{"num_hidden_layers": 16, "hidden_size": 256, "n_experts": 8, "experts_per_token": 2, "d_expert": 288, "d_shared_expert": 0, "hidden_act": "swiglu", "moe_layers": [1, 3, 5, 7, 9, 11, 13, 15], "router_score": "softmax", "normalize_top_k": true, "routed_scale": 1.0, "balance_loss": 0.0124, "balance_bias": false, "router_z_loss": 0.001, "init_std_router": 0.0344, "lr_router": 0.00237, "vocab_size": 4096, "norm": "rmsnorm", "norm_eps": 1e-05, "tie_word_embeddings": false, "optimizer": "adam_variant", "learning_rate": 0.00153, "beta1": 0.9, "beta2": 0.99, "max_grad_norm": 1.0, "batch_tokens": 65536, "max_seq_len": 512, "train_tokens": 584400000, "max_steps": 8918, "dataset": "wikipedia_en"}
Below are experts of layer 9 (counted from 0) of a mixture-of-experts language model. Rows are named router (the router's row for the expert), gate (a neuron's input weights, with its number), up (a neuron's input weights, with its number) and show model dimensions 0-255. Each number is 200 + 40 x the weight over its row's rms, rounded and kept within 0 to 999.
Before each expert's rows: "mostly gets" lists some tokens that are sent to it at least half of the time. This comes from a sample of Wikipedia text that the model never trained on.

# expert 7
mostly gets: " people", "\",", " ·", "ement", "ctions", "ional"
router,219,187,163,186,199,206,167,288,200,149,155,179,218,270,208,157,205,256,192,249,100,177,147,235,184,211,215,157,242,192,186,149,226,179,209,221,186,227,160,136,129,237,103,209,145,231,179,135,270,196,237,166,178,170,180,208,217,191,186,163,176,219,188,213,203,235,172,194,111,200,153,186,154,161,223,186,174,196,213,161,184,166,141,187,206,174,240,178,191,237,203,186,247,264,263,194,149,186,198,193,274,152,220,216,153,162,171,250,241,211,217,201,218,223,238,247,162,295,177,173,188,285,232,218,198,148,217,158,292,243,178,196,174,173,209,260,168,152,137,224,174,245,227,253,219,187,216,265,214,130,152,172,168,233,157,144,211,235,200,238,235,192,239,221,220,315,186,162,178,184,110,194,153,256,209,178,187,175,187,156,174,214,204,282,246,196,220,189,200,193,232,116,174,195,201,248,240,154,243,162,188,127,184,192,245,117,190,248,143,219,204,218,199,234,226,189,302,163,208,222,144,186,229,177,178,231,299,219,171,187,189,185,176,276,223,265,318,148,187,259,139,207,179,186,187,255,145,253,152,184,219,263,225,227,223,224
gate1,208,233,181,199,138,249,225,199,164,246,265,172,152,195,198,199,209,251,184,302,206,219,261,198,191,188,218,150,205,207,232,247,204,163,201,202,109,230,136,154,115,189,200,173,184,219,117,249,152,178,167,269,160,126,226,219,230,269,197,168,130,217,239,106,162,209,193,254,242,217,168,186,194,153,240,215,125,156,204,198,247,186,115,208,214,228,218,227,152,189,222,252,161,266,186,142,253,158,202,217,267,238,231,293,228,188,210,238,207,198,255,117,218,208,138,161,167,194,207,201,221,260,261,253,183,184,205,146,249,228,226,187,183,204,187,200,154,150,189,234,103,235,155,217,198,236,198,234,149,234,168,196,147,199,227,171,229,190,199,216,240,194,173,235,200,167,148,228,182,218,231,141,178,201,211,213,231,252,267,170,234,259,192,256,217,208,260,205,190,154,211,199,246,155,176,261,140,204,245,114,188,122,240,248,225,147,211,173,185,157,205,211,246,206,238,182,199,203,142,171,179,205,152,163,311,208,118,246,266,182,190,168,186,203,272,201,147,228,289,181,124,177,146,225,147,221,211,189,225,172,275,239,239,216,231,204
up1,190,193,247,176,208,245,230,188,184,109,204,199,175,287,203,209,213,179,215,207,236,184,188,213,213,217,249,205,268,209,193,175,216,211,130,186,238,241,238,225,177,136,180,219,221,248,217,218,104,200,210,223,129,240,267,281,214,202,260,166,92,117,218,171,196,190,185,237,163,219,163,210,145,220,175,216,267,222,184,239,137,266,252,182,123,250,213,144,170,201,268,223,96,113,294,177,174,209,259,182,189,233,246,212,250,163,232,246,276,308,222,124,260,218,216,201,204,252,190,179,204,202,198,228,206,259,224,267,205,209,229,191,173,217,175,180,198,226,192,155,174,258,166,205,183,244,215,180,266,188,179,197,173,165,231,238,213,153,191,199,277,209,148,202,164,186,209,172,208,151,238,244,240,155,228,162,257,197,178,235,186,180,167,230,199,236,215,184,242,137,180,227,176,126,227,199,274,201,221,218,240,198,283,193,178,214,178,263,191,238,204,201,168,181,191,165,163,187,216,201,271,204,221,199,251,198,215,198,206,211,193,157,218,282,186,178,235,113,243,181,186,150,236,218,159,181,82,127,200,281,239,184,313,192,245,217
gate2,205,224,231,206,162,220,166,138,181,225,141,242,252,160,278,207,253,242,121,117,223,207,183,169,222,200,246,269,203,169,207,286,229,126,222,239,184,206,223,240,161,263,212,230,180,259,177,163,264,221,248,229,203,221,167,201,263,197,186,180,140,152,200,179,171,222,200,234,232,143,223,276,233,184,204,187,164,235,222,258,250,199,220,311,179,234,182,94,243,220,176,207,181,232,242,193,173,246,239,216,258,215,276,172,188,187,213,159,211,233,186,209,165,168,178,199,161,186,192,165,236,232,195,167,170,148,250,200,254,246,187,170,120,197,162,209,245,228,170,193,224,155,211,221,205,171,218,161,225,62,235,140,193,208,179,236,210,177,158,244,260,246,187,275,246,267,148,135,200,227,148,220,175,135,229,150,183,153,278,126,148,158,242,175,141,240,201,164,207,202,260,131,160,180,219,307,282,106,214,232,247,179,240,177,174,179,251,271,155,228,216,189,201,225,173,200,233,192,178,224,163,171,141,205,198,239,196,151,202,249,155,224,207,176,163,178,155,170,229,183,175,216,259,166,248,201,235,209,167,193,236,161,181,159,209,254
up2,198,280,237,195,138,198,205,230,219,201,223,299,207,147,217,210,148,140,114,157,131,153,236,207,227,131,291,211,216,245,256,193,193,156,190,186,182,196,181,184,199,206,195,191,160,195,195,167,230,219,243,207,197,209,175,233,259,204,210,154,146,211,157,252,155,215,160,130,206,156,213,136,159,231,200,79,174,223,213,233,261,128,151,214,220,191,265,196,228,238,243,214,176,188,254,182,171,166,151,168,204,153,213,218,180,179,199,204,230,234,177,179,151,226,135,244,216,174,187,169,223,151,201,229,193,184,227,207,261,243,188,206,226,224,149,260,173,204,210,178,218,159,168,216,147,209,195,130,270,169,246,195,140,226,161,199,202,187,204,288,203,183,164,212,165,183,213,188,139,164,95,150,168,203,187,180,151,153,254,168,196,221,259,182,162,242,226,163,170,209,181,190,197,231,237,272,265,158,189,233,274,200,266,207,164,189,176,231,140,218,149,227,278,163,135,221,291,135,247,171,244,150,98,219,179,214,140,156,233,205,178,274,243,183,195,114,252,193,187,249,286,210,205,147,179,272,243,205,171,148,191,175,140,211,210,273
gate3,213,197,176,194,159,206,201,264,188,179,248,161,203,218,256,174,138,239,283,183,129,132,164,128,205,204,113,245,166,202,195,219,283,130,173,179,184,183,197,219,171,248,221,166,246,222,177,149,244,188,242,187,195,226,208,173,195,160,174,200,250,208,207,267,246,197,179,189,201,237,202,265,146,213,221,192,119,237,230,211,208,171,141,238,196,189,152,185,202,194,134,178,208,208,310,197,256,164,185,213,301,146,211,233,243,248,252,173,131,228,107,295,244,201,195,209,210,232,177,226,176,182,230,213,180,229,182,222,235,161,224,219,163,129,188,211,177,212,193,159,180,161,193,229,238,186,184,85,138,123,129,197,132,184,171,248,219,190,177,161,261,220,206,137,205,249,195,171,255,95,129,291,178,187,233,143,193,223,244,217,253,152,191,152,210,245,125,158,235,247,220,192,187,159,136,241,224,215,176,243,186,236,169,210,214,211,218,190,169,223,207,242,157,211,175,256,178,201,196,212,229,196,219,197,224,183,221,176,219,187,127,220,216,225,281,134,166,194,136,287,187,283,151,151,218,209,247,175,220,229,213,143,162,258,238,254
up3,169,123,151,234,179,266,197,202,169,127,138,237,213,234,178,148,168,177,198,265,186,219,183,198,236,157,270,216,297,205,225,232,200,180,185,212,202,190,230,256,232,169,135,189,205,215,193,156,199,231,166,181,174,206,262,240,277,207,175,184,272,174,175,188,226,145,279,203,274,97,197,186,219,219,161,201,177,153,199,204,210,194,206,218,169,127,264,249,254,188,169,231,191,193,196,182,233,177,182,162,167,165,219,112,189,176,208,153,255,275,68,182,216,213,127,182,232,211,222,147,266,222,125,246,201,216,259,189,166,147,256,147,301,209,203,211,183,211,97,213,218,147,194,174,205,231,203,175,172,190,188,217,243,261,265,190,119,217,229,202,253,177,199,254,174,226,223,201,192,220,172,180,178,209,219,176,179,212,214,144,208,197,232,180,207,237,127,189,143,211,319,184,166,175,234,178,190,289,181,201,145,256,240,230,151,228,190,174,268,203,192,211,191,220,219,229,205,234,217,225,134,149,272,209,186,231,222,272,157,215,211,191,214,197,205,211,189,108,280,174,287,249,188,273,260,227,188,225,143,184,172,148,167,197,185,181
gate4,298,198,149,226,217,183,191,176,135,162,177,188,143,154,271,168,121,231,174,233,161,274,110,111,231,180,228,223,236,140,189,181,289,169,207,219,203,187,164,257,179,172,228,147,214,216,219,195,271,131,235,147,159,222,186,224,195,187,189,155,175,200,218,241,212,281,237,141,208,185,177,183,316,175,215,190,217,184,164,220,227,137,166,176,218,146,177,250,289,169,147,206,158,264,216,168,204,155,114,199,182,120,172,161,214,216,229,174,174,152,186,238,298,158,240,150,149,163,217,200,210,248,200,265,169,172,236,158,206,255,218,215,164,161,207,157,188,150,133,206,164,180,127,145,222,221,234,234,189,178,226,141,215,147,167,180,188,207,278,151,287,196,289,214,248,188,89,217,201,153,194,196,213,205,161,262,183,190,212,162,218,129,227,208,167,233,173,232,217,191,222,128,235,214,211,229,170,151,293,182,122,233,134,214,217,179,231,241,187,199,214,213,200,247,212,201,174,228,200,211,214,213,195,269,193,234,140,182,242,225,196,204,244,156,218,197,228,141,261,195,111,216,213,186,206,228,222,187,198,201,138,171,219,165,187,212
up4,124,225,217,213,250,192,245,221,201,184,144,248,242,203,123,203,192,189,137,219,229,227,174,167,156,135,205,190,242,201,262,201,203,179,296,195,122,233,136,170,228,208,182,250,241,307,240,198,163,229,187,154,252,200,162,180,220,148,107,253,171,236,172,183,185,259,213,129,264,188,173,161,211,91,205,173,207,245,160,205,157,181,152,239,254,239,253,191,201,209,119,131,214,235,223,163,176,185,146,151,200,156,187,187,240,260,193,199,190,208,224,135,244,192,199,215,215,207,172,275,105,205,214,185,165,185,204,121,164,205,152,197,169,179,210,220,191,192,195,196,196,209,153,149,166,159,213,233,243,239,135,233,205,148,142,262,227,181,224,216,239,181,246,265,155,205,232,171,191,204,162,217,219,209,255,229,179,162,179,152,184,260,238,232,154,126,209,225,267,204,234,232,198,191,234,114,209,173,232,103,150,233,225,191,192,134,194,281,175,177,205,233,247,210,199,172,148,251,242,127,215,158,332,202,208,176,185,197,192,205,191,147,233,202,195,198,157,228,275,185,150,190,118,216,145,255,190,173,162,135,225,230,211,167,228,248

# expert 5
mostly gets: " is", " on", " and", " as", " was", "),"
router,128,188,218,177,217,220,173,157,227,193,179,180,202,203,195,202,266,180,142,275,125,215,195,214,154,254,114,175,232,170,146,177,287,251,124,211,164,262,252,140,165,231,173,209,215,225,241,182,248,237,212,215,174,275,178,190,192,188,171,204,192,161,197,107,226,212,209,236,105,236,204,152,144,217,177,223,211,272,188,156,234,178,171,188,179,142,224,175,217,232,200,239,190,243,195,211,188,242,210,152,265,287,210,211,286,221,198,231,228,222,256,178,193,191,161,190,156,159,208,148,176,228,130,217,141,162,236,215,192,265,182,195,180,220,169,189,172,159,196,234,144,233,231,222,211,160,254,227,139,146,222,130,199,282,197,241,290,253,109,257,264,217,181,267,207,280,125,183,163,152,189,281,180,254,224,120,231,232,171,136,188,247,219,262,188,230,206,260,247,157,206,150,256,191,168,197,239,171,212,108,144,134,220,201,259,183,183,196,174,240,251,285,150,222,233,183,245,201,183,216,187,201,202,133,256,185,232,204,228,207,197,218,237,259,262,149,223,179,170,154,194,181,175,217,219,173,177,242,161,238,201,246,168,216,212,214
gate1,228,165,145,316,203,244,227,122,187,202,182,99,254,133,194,233,178,152,150,189,158,161,214,231,191,142,236,247,260,174,137,224,221,210,172,185,217,239,180,221,233,163,138,170,141,197,186,268,180,173,211,218,145,163,257,236,176,177,165,160,278,245,136,200,235,122,150,224,156,233,187,230,162,216,229,273,199,149,160,265,162,174,159,183,219,222,247,198,279,186,204,171,231,193,254,158,192,197,275,181,237,217,252,186,188,207,217,226,229,221,179,225,119,252,155,194,142,117,177,244,233,264,176,180,256,139,187,265,162,255,188,225,181,204,208,181,195,136,162,238,235,230,278,163,183,161,249,273,155,137,245,157,250,204,187,217,264,173,193,279,200,223,200,227,155,192,222,166,242,201,243,155,184,141,205,209,220,193,175,185,229,188,142,197,284,231,243,213,165,204,204,211,176,222,181,206,198,182,158,251,223,202,181,181,213,195,231,201,203,218,267,159,210,234,244,250,277,205,205,236,199,167,194,230,162,198,149,193,212,235,91,217,158,132,277,195,247,163,153,275,217,221,257,172,205,245,248,215,85,212,195,172,209,175,192,243
up1,187,200,164,163,237,197,166,156,239,144,261,159,203,121,189,182,197,180,259,165,145,165,237,209,225,206,203,184,241,283,123,182,123,158,309,191,181,179,144,233,172,229,189,170,191,174,178,179,219,219,240,148,223,166,221,249,246,168,175,194,235,238,165,273,180,98,260,214,190,253,161,271,232,173,189,189,206,226,190,208,253,218,246,189,181,182,239,197,205,184,175,156,196,195,212,241,275,240,156,222,230,100,176,201,199,226,208,171,164,237,174,224,173,227,142,194,205,178,197,194,251,112,187,209,238,164,238,170,197,232,139,185,170,111,295,186,202,173,164,132,203,244,211,162,137,214,191,177,194,173,186,213,203,227,240,181,152,144,287,252,206,198,175,189,182,204,294,184,172,267,212,168,228,178,156,244,207,275,237,181,171,162,188,162,203,158,204,168,207,175,188,226,175,271,193,248,97,184,226,170,177,236,257,141,244,129,246,167,236,243,251,205,239,213,240,249,162,215,202,161,217,281,296,261,169,199,235,237,192,271,171,170,177,233,173,190,205,250,146,201,207,188,236,117,117,220,209,211,110,196,197,135,215,163,141,234
gate2,164,168,204,214,210,153,269,214,198,163,216,169,237,220,201,228,229,224,237,255,214,142,200,196,169,200,178,266,241,221,194,169,267,200,201,136,236,204,192,208,275,169,172,256,201,202,94,164,149,184,252,231,170,251,317,174,153,208,231,192,232,193,223,172,193,204,86,195,252,291,178,98,210,234,224,221,248,211,135,220,157,224,194,215,181,206,212,75,220,186,124,167,247,170,184,210,150,228,232,237,230,169,213,219,220,171,153,222,228,204,128,164,162,214,240,222,199,211,177,167,227,199,203,155,175,222,262,211,187,210,236,144,181,187,234,278,147,232,199,170,138,246,173,228,226,175,261,274,201,265,205,182,180,198,223,253,178,225,138,222,175,227,217,204,195,221,244,243,134,270,170,174,96,248,235,185,177,207,328,167,191,224,191,190,157,163,229,146,199,246,234,230,129,155,124,160,231,175,276,223,212,211,253,199,238,213,247,180,240,130,210,206,199,147,163,236,223,210,241,173,253,231,160,184,169,162,204,289,241,248,190,148,226,148,189,207,159,182,178,283,166,250,236,157,215,254,211,202,190,196,212,150,202,172,190,159
up2,170,133,196,232,236,169,264,127,226,163,262,171,143,145,145,273,207,130,216,182,185,139,203,227,169,66,184,232,184,226,223,168,179,253,213,228,119,220,148,243,189,131,208,192,205,242,224,153,225,163,154,210,197,174,213,201,160,248,152,197,218,201,237,162,160,199,207,206,133,171,229,185,226,168,230,215,168,195,184,211,231,204,215,233,151,224,205,195,170,196,225,210,156,153,261,174,169,130,249,191,178,154,267,212,205,194,172,231,263,199,215,217,202,165,163,226,246,204,105,166,263,163,207,218,167,189,253,169,194,191,236,170,153,155,179,185,237,119,239,272,238,179,136,269,250,197,158,149,148,170,210,209,155,244,227,253,172,197,122,173,217,145,179,220,148,214,233,218,241,133,152,276,236,233,169,221,108,187,263,198,143,201,202,269,219,221,184,145,241,208,243,256,220,193,180,232,174,209,164,195,278,202,236,169,203,152,139,234,157,140,173,176,204,272,177,141,255,241,284,170,226,248,224,230,155,175,243,270,178,181,237,218,236,184,186,214,255,205,227,195,249,172,197,165,112,190,118,228,255,215,182,293,162,223,193,220
gate3,206,171,204,216,190,189,175,199,214,138,235,217,199,174,135,206,156,213,217,143,219,193,130,235,210,189,242,157,239,178,185,160,188,183,224,180,273,233,231,212,215,191,106,178,239,201,183,189,191,209,95,204,167,227,240,150,179,243,206,185,149,147,211,184,238,238,72,79,167,218,245,111,199,175,170,194,187,215,178,182,212,189,215,165,203,157,215,289,202,233,208,123,117,244,249,176,197,192,237,204,223,198,245,173,179,192,184,239,229,221,199,194,189,191,263,171,184,192,156,159,243,236,195,188,158,162,259,291,204,203,182,210,180,261,101,180,177,177,205,167,191,154,287,186,204,210,169,167,199,168,228,117,170,208,153,204,221,239,173,140,225,195,179,228,320,219,195,207,309,166,183,303,264,191,229,171,164,237,197,180,195,148,203,169,200,140,179,187,165,204,203,155,189,178,231,241,160,207,226,239,181,240,266,178,200,177,162,189,210,177,142,170,151,222,257,207,149,216,174,148,196,233,232,197,171,239,248,133,174,197,197,174,149,131,256,199,243,180,119,197,208,165,50,148,113,197,264,196,189,200,212,155,215,237,181,165
up3,208,185,191,164,212,191,106,273,145,218,173,320,197,186,161,196,108,191,182,235,198,210,258,189,228,126,200,197,159,301,210,205,247,214,250,185,173,178,208,150,173,193,236,211,116,199,226,244,217,201,227,227,178,126,197,197,250,193,205,218,210,314,208,261,168,190,164,220,192,173,231,193,145,232,208,192,149,147,220,195,255,229,154,230,232,266,190,240,221,157,139,138,166,212,201,189,253,198,149,241,152,258,197,220,266,192,193,202,213,255,224,183,240,174,194,196,177,206,185,211,196,207,156,255,226,123,283,202,199,132,225,183,192,169,198,154,307,175,182,162,207,187,235,195,199,243,150,253,230,234,203,228,206,160,153,158,181,119,181,195,237,185,155,227,187,186,205,166,203,201,201,167,215,268,151,216,227,156,167,212,177,222,149,247,201,169,169,202,139,232,228,228,296,248,230,142,276,235,272,209,214,159,192,201,206,281,229,202,212,177,140,324,222,155,168,171,173,152,119,231,141,138,199,190,232,194,167,138,204,213,251,276,204,242,117,216,232,203,170,236,215,142,159,172,208,189,288,144,205,171,173,153,230,245,223,187
gate4,222,201,237,183,220,215,241,120,142,219,192,184,242,215,255,160,187,187,165,289,255,232,223,217,208,169,193,187,209,241,217,188,220,221,241,186,234,219,207,171,236,140,176,219,207,158,91,207,230,210,193,191,193,154,233,227,153,204,197,170,176,129,194,223,171,204,191,190,218,221,145,63,251,162,145,155,155,218,233,225,151,242,168,163,277,196,182,301,219,268,204,206,246,204,200,187,293,156,209,298,222,266,222,163,195,230,206,204,213,167,183,275,168,179,209,206,245,183,240,144,258,263,199,144,174,177,144,233,190,148,105,126,149,177,252,196,182,163,224,238,157,191,255,155,182,191,167,162,161,175,196,199,287,173,190,187,241,199,200,222,208,176,245,218,181,229,219,191,244,214,150,162,151,173,186,216,184,200,196,209,183,204,152,86,175,210,216,193,199,209,230,243,194,140,264,199,186,158,178,243,110,188,178,179,299,174,288,252,276,156,195,276,216,226,286,218,193,201,185,167,240,177,220,193,192,191,197,193,202,176,173,183,133,239,190,261,104,248,204,180,138,219,180,179,131,198,241,240,184,115,200,123,193,215,225,238
up4,149,196,219,217,214,218,196,181,226,240,258,186,197,230,190,213,280,167,216,277,197,248,213,219,181,231,249,240,275,274,152,224,226,173,225,185,201,170,195,198,147,181,168,191,181,203,230,202,141,187,207,287,246,213,147,189,153,246,196,206,156,111,162,197,122,230,229,258,218,134,168,243,187,139,185,192,176,201,184,167,183,166,156,250,235,191,217,274,251,301,178,247,164,185,205,184,154,227,194,211,118,249,220,165,208,213,144,196,125,216,183,193,244,209,252,194,198,150,182,201,152,110,187,174,233,198,206,255,199,206,163,156,194,125,226,199,177,240,172,218,209,207,215,222,227,198,231,156,177,226,161,229,202,218,258,191,274,279,204,224,144,200,283,174,202,194,212,151,202,259,242,232,232,293,279,236,212,223,102,217,135,166,191,186,242,223,152,221,213,201,236,216,215,263,139,174,219,260,164,211,183,128,254,156,217,269,172,232,180,155,241,131,212,174,168,227,217,299,208,274,166,231,139,182,179,207,161,180,215,247,192,126,185,159,233,200,221,189,191,175,100,118,176,221,175,231,106,248,197,310,184,198,182,167,190,208

# expert 1
mostly gets: " V", " which", " Ch", "==\n", ".\n\n", " can"
router,117,181,155,211,254,259,194,171,252,227,193,178,210,223,191,224,151,263,159,195,176,201,206,204,222,214,225,226,265,113,219,224,240,186,218,203,217,237,157,288,205,236,207,240,208,221,201,203,237,210,224,220,223,154,231,227,192,228,181,205,148,149,184,156,228,257,172,234,273,260,207,201,197,200,206,263,228,228,183,159,175,207,162,223,154,154,188,210,233,245,118,195,192,184,186,174,193,249,232,229,223,253,286,217,204,203,184,282,217,255,270,205,185,298,154,138,134,250,154,133,194,249,204,204,191,202,195,192,154,192,173,208,175,215,208,198,145,261,206,247,195,261,264,181,207,196,206,243,214,167,182,175,147,230,154,232,168,217,197,232,177,213,218,284,177,309,224,145,197,167,206,256,157,127,213,217,250,138,160,214,181,185,183,232,169,226,225,148,220,178,283,168,237,181,175,253,276,131,192,219,167,126,129,269,175,182,167,157,158,271,165,245,146,231,197,171,203,215,184,234,165,221,188,106,210,162,199,244,157,226,266,239,217,151,200,249,219,152,139,149,200,120,185,217,230,180,72,288,194,159,163,214,248,163,153,143
gate1,149,149,263,143,180,215,164,230,255,236,203,206,179,177,226,209,196,257,164,209,226,215,232,169,152,193,220,255,274,274,200,157,287,194,253,182,176,196,221,150,224,268,267,247,239,159,204,154,256,235,152,228,276,188,200,257,158,186,214,175,166,206,188,193,215,156,172,107,194,187,235,279,253,218,152,240,195,217,189,253,191,170,161,134,122,188,150,204,302,182,312,185,145,144,133,282,201,181,240,206,157,217,195,243,148,191,240,210,217,221,230,164,220,84,191,177,180,183,135,196,234,131,170,230,218,193,182,145,184,234,177,173,150,151,135,246,207,174,149,204,217,224,147,207,197,235,254,172,259,253,277,277,159,176,303,222,222,228,200,241,270,189,161,243,149,221,186,208,218,187,190,174,215,166,176,209,215,216,210,172,191,166,170,244,176,217,209,217,224,111,229,165,150,197,231,215,181,157,201,262,175,190,192,154,197,205,223,211,116,197,151,250,230,284,295,278,230,169,192,217,232,173,186,213,211,207,197,231,218,237,247,175,188,231,202,207,258,134,220,218,160,206,164,229,179,194,202,238,264,109,193,180,182,195,175,194
up1,203,231,112,144,241,188,135,126,232,190,178,231,255,256,192,166,186,194,248,228,200,259,184,273,200,252,253,128,170,199,192,201,232,259,205,231,147,247,207,198,166,126,212,193,212,224,182,213,207,167,152,202,175,156,157,176,203,226,245,178,147,205,246,223,158,185,228,164,195,191,153,118,229,185,180,251,174,142,203,185,276,259,198,269,218,228,142,179,224,211,177,213,204,252,237,160,249,180,129,217,154,185,266,150,194,137,218,184,208,154,195,141,180,193,296,105,210,219,126,161,200,234,119,204,180,256,206,163,246,221,241,170,215,239,186,155,193,242,255,136,178,263,187,200,201,240,233,229,170,202,199,199,150,192,237,165,161,226,182,250,213,213,318,121,251,179,230,163,175,221,168,160,227,221,236,160,172,288,136,183,335,227,196,180,176,230,222,164,171,137,195,226,180,237,272,210,191,227,272,220,221,235,163,180,221,122,189,169,190,184,253,125,166,211,234,174,234,164,213,175,175,199,215,177,195,223,173,155,202,188,203,220,296,230,185,193,297,215,205,158,265,241,241,241,203,164,232,188,223,194,301,224,211,212,175,197
gate2,204,164,220,254,217,166,205,227,215,257,133,163,255,155,190,196,238,194,135,191,256,222,159,217,221,212,203,187,238,209,198,170,148,222,220,263,218,133,151,215,196,190,227,218,194,199,285,205,210,273,132,198,174,258,239,165,216,241,246,162,172,201,207,168,132,170,160,199,176,244,206,198,204,241,193,299,197,281,154,153,170,132,241,104,171,121,170,140,168,227,106,128,261,218,125,181,145,240,284,128,172,221,152,220,172,224,243,218,157,253,259,195,213,186,220,114,203,162,182,203,174,208,159,192,208,155,189,263,274,258,240,189,191,121,207,149,213,244,201,234,127,196,245,212,223,240,197,231,215,219,211,177,218,187,251,226,179,198,248,225,167,271,243,133,196,216,187,255,167,241,205,213,110,167,142,145,201,205,176,116,171,164,261,244,193,168,189,159,198,218,246,135,197,128,226,228,240,206,204,204,158,214,213,151,170,209,279,214,194,160,183,222,189,213,179,215,150,181,219,225,238,242,243,109,262,225,303,190,160,157,240,241,194,171,201,215,183,195,276,214,143,208,172,248,152,205,211,228,235,205,246,149,223,240,203,189
up2,202,208,288,186,213,219,202,132,233,198,202,148,243,247,203,190,186,206,231,194,176,199,165,199,218,187,156,152,114,98,137,200,259,172,238,182,152,229,176,166,173,229,234,158,96,220,160,157,182,262,286,191,172,233,239,138,211,151,146,267,329,226,197,178,277,124,256,195,188,194,146,175,174,238,211,233,210,240,173,194,116,296,236,215,173,190,209,174,204,193,198,221,202,165,189,246,229,178,217,138,200,246,259,214,229,235,175,156,217,221,176,102,229,140,212,188,216,192,180,141,212,237,239,170,177,227,219,175,204,184,245,209,254,98,151,142,231,91,211,205,140,269,219,175,80,222,192,147,190,231,211,162,242,211,249,165,237,195,235,285,175,205,258,189,186,214,209,203,195,175,257,242,181,178,178,196,175,217,123,255,166,212,125,178,221,205,216,191,234,161,233,214,186,203,207,151,216,292,205,201,247,166,159,211,223,223,173,186,198,198,245,238,170,193,187,190,206,239,209,234,181,290,176,169,234,205,178,180,208,257,143,184,231,126,272,172,225,161,193,147,228,186,214,208,214,216,137,178,184,292,221,199,193,171,172,213
gate3,190,163,186,229,235,233,194,189,224,248,218,238,163,204,242,213,185,180,192,185,157,178,239,182,121,168,234,223,262,202,176,252,276,192,186,185,197,153,258,140,210,249,186,276,209,183,159,210,246,179,194,221,184,241,149,268,197,163,195,241,180,196,149,180,190,242,216,199,144,240,179,311,279,243,186,188,261,223,219,172,196,171,183,108,161,139,220,223,202,276,121,197,197,149,160,101,222,226,218,188,172,243,220,139,194,162,240,176,172,219,282,209,180,174,235,198,197,178,104,229,253,208,197,188,127,130,111,185,203,162,134,211,177,144,167,275,230,146,225,178,214,181,188,213,217,119,192,293,276,170,138,240,265,160,235,199,259,219,120,282,261,151,229,271,249,190,193,213,204,178,236,268,209,197,245,224,239,182,156,154,190,149,178,232,181,178,171,215,216,176,216,172,223,232,164,253,256,239,141,236,172,216,161,235,212,234,263,187,219,187,286,239,225,218,177,266,212,271,209,253,227,280,248,229,164,174,214,176,192,201,159,218,241,212,256,197,208,168,220,175,185,180,183,167,182,143,200,169,149,227,256,166,177,260,233,178
up3,141,235,237,140,232,231,102,162,206,207,294,159,177,143,202,193,257,195,257,210,226,149,169,160,213,224,216,135,187,250,187,192,202,266,201,202,248,136,189,262,201,125,137,192,152,184,202,201,110,260,248,262,178,204,198,236,244,186,244,198,232,178,243,179,161,274,220,162,204,209,216,187,224,201,165,167,305,214,193,243,231,221,142,169,183,235,167,165,264,227,178,272,173,185,231,216,233,182,253,280,186,161,134,225,138,193,192,199,183,232,146,158,210,225,181,164,197,174,221,272,200,257,180,209,203,197,172,140,219,180,185,179,210,233,130,235,226,192,125,242,222,104,183,193,152,285,188,227,193,159,124,162,200,145,204,225,285,160,167,155,265,203,241,227,178,163,201,144,210,190,184,239,191,106,189,230,118,192,188,235,213,152,150,163,203,271,183,249,198,205,170,196,240,157,180,243,265,230,189,195,131,172,252,181,226,198,210,270,169,220,174,226,270,250,166,213,161,134,208,207,166,260,173,174,200,222,183,233,223,156,172,160,149,206,256,259,198,253,224,268,186,182,200,224,230,282,213,215,127,201,199,239,253,172,267,210
gate4,213,117,150,239,248,232,189,173,233,202,218,192,232,177,179,272,267,170,198,171,141,236,120,177,146,212,187,184,184,205,185,131,128,199,234,278,159,209,288,194,160,220,199,216,239,130,167,153,169,177,184,186,186,207,207,215,200,231,223,282,182,154,226,147,250,172,303,194,136,201,236,211,145,139,143,172,140,169,241,183,207,205,266,114,159,230,227,215,137,214,190,173,153,231,105,214,165,246,248,106,175,255,180,221,196,146,161,201,269,245,167,193,173,240,180,159,271,222,177,176,143,157,226,230,190,173,218,191,212,193,199,165,201,188,228,236,156,204,185,161,215,194,238,181,249,237,214,214,200,185,273,172,130,248,227,216,180,161,227,228,255,172,177,282,306,229,168,202,85,133,164,222,80,242,161,182,196,197,192,183,243,168,219,217,202,209,177,193,208,213,228,184,224,190,168,213,197,189,167,188,168,169,180,246,137,188,186,185,220,105,242,211,130,225,195,184,251,238,247,213,253,153,192,241,224,228,221,180,175,232,181,223,197,228,239,274,220,196,172,183,172,172,145,228,132,244,228,160,158,172,216,197,218,200,108,116
up4,230,103,181,204,196,194,218,241,210,206,265,119,189,172,171,158,180,213,158,141,150,215,131,198,268,240,191,136,168,160,196,181,247,125,265,286,171,160,234,229,208,211,262,226,144,108,180,173,233,174,162,191,190,244,180,173,229,182,133,198,180,183,174,170,235,193,181,224,190,174,184,206,200,230,251,220,206,144,186,264,135,154,188,210,184,175,192,165,242,211,218,237,216,171,204,233,232,189,224,199,235,190,192,199,164,166,216,272,214,227,170,136,196,264,167,164,225,257,155,91,167,258,222,211,144,180,249,154,185,225,199,233,203,201,243,214,193,250,209,171,155,167,175,181,232,219,270,180,166,162,224,287,208,170,306,217,184,159,241,150,273,270,189,106,190,218,164,271,140,245,175,190,150,201,162,182,247,177,222,150,218,255,272,224,200,260,174,184,236,251,156,196,258,173,156,184,151,112,183,224,140,160,198,223,242,273,236,241,261,208,192,191,208,211,164,158,158,211,228,190,203,100,153,223,163,227,240,211,182,139,191,166,297,213,180,279,276,242,195,195,201,232,186,214,172,239,233,130,222,242,235,144,236,209,175,194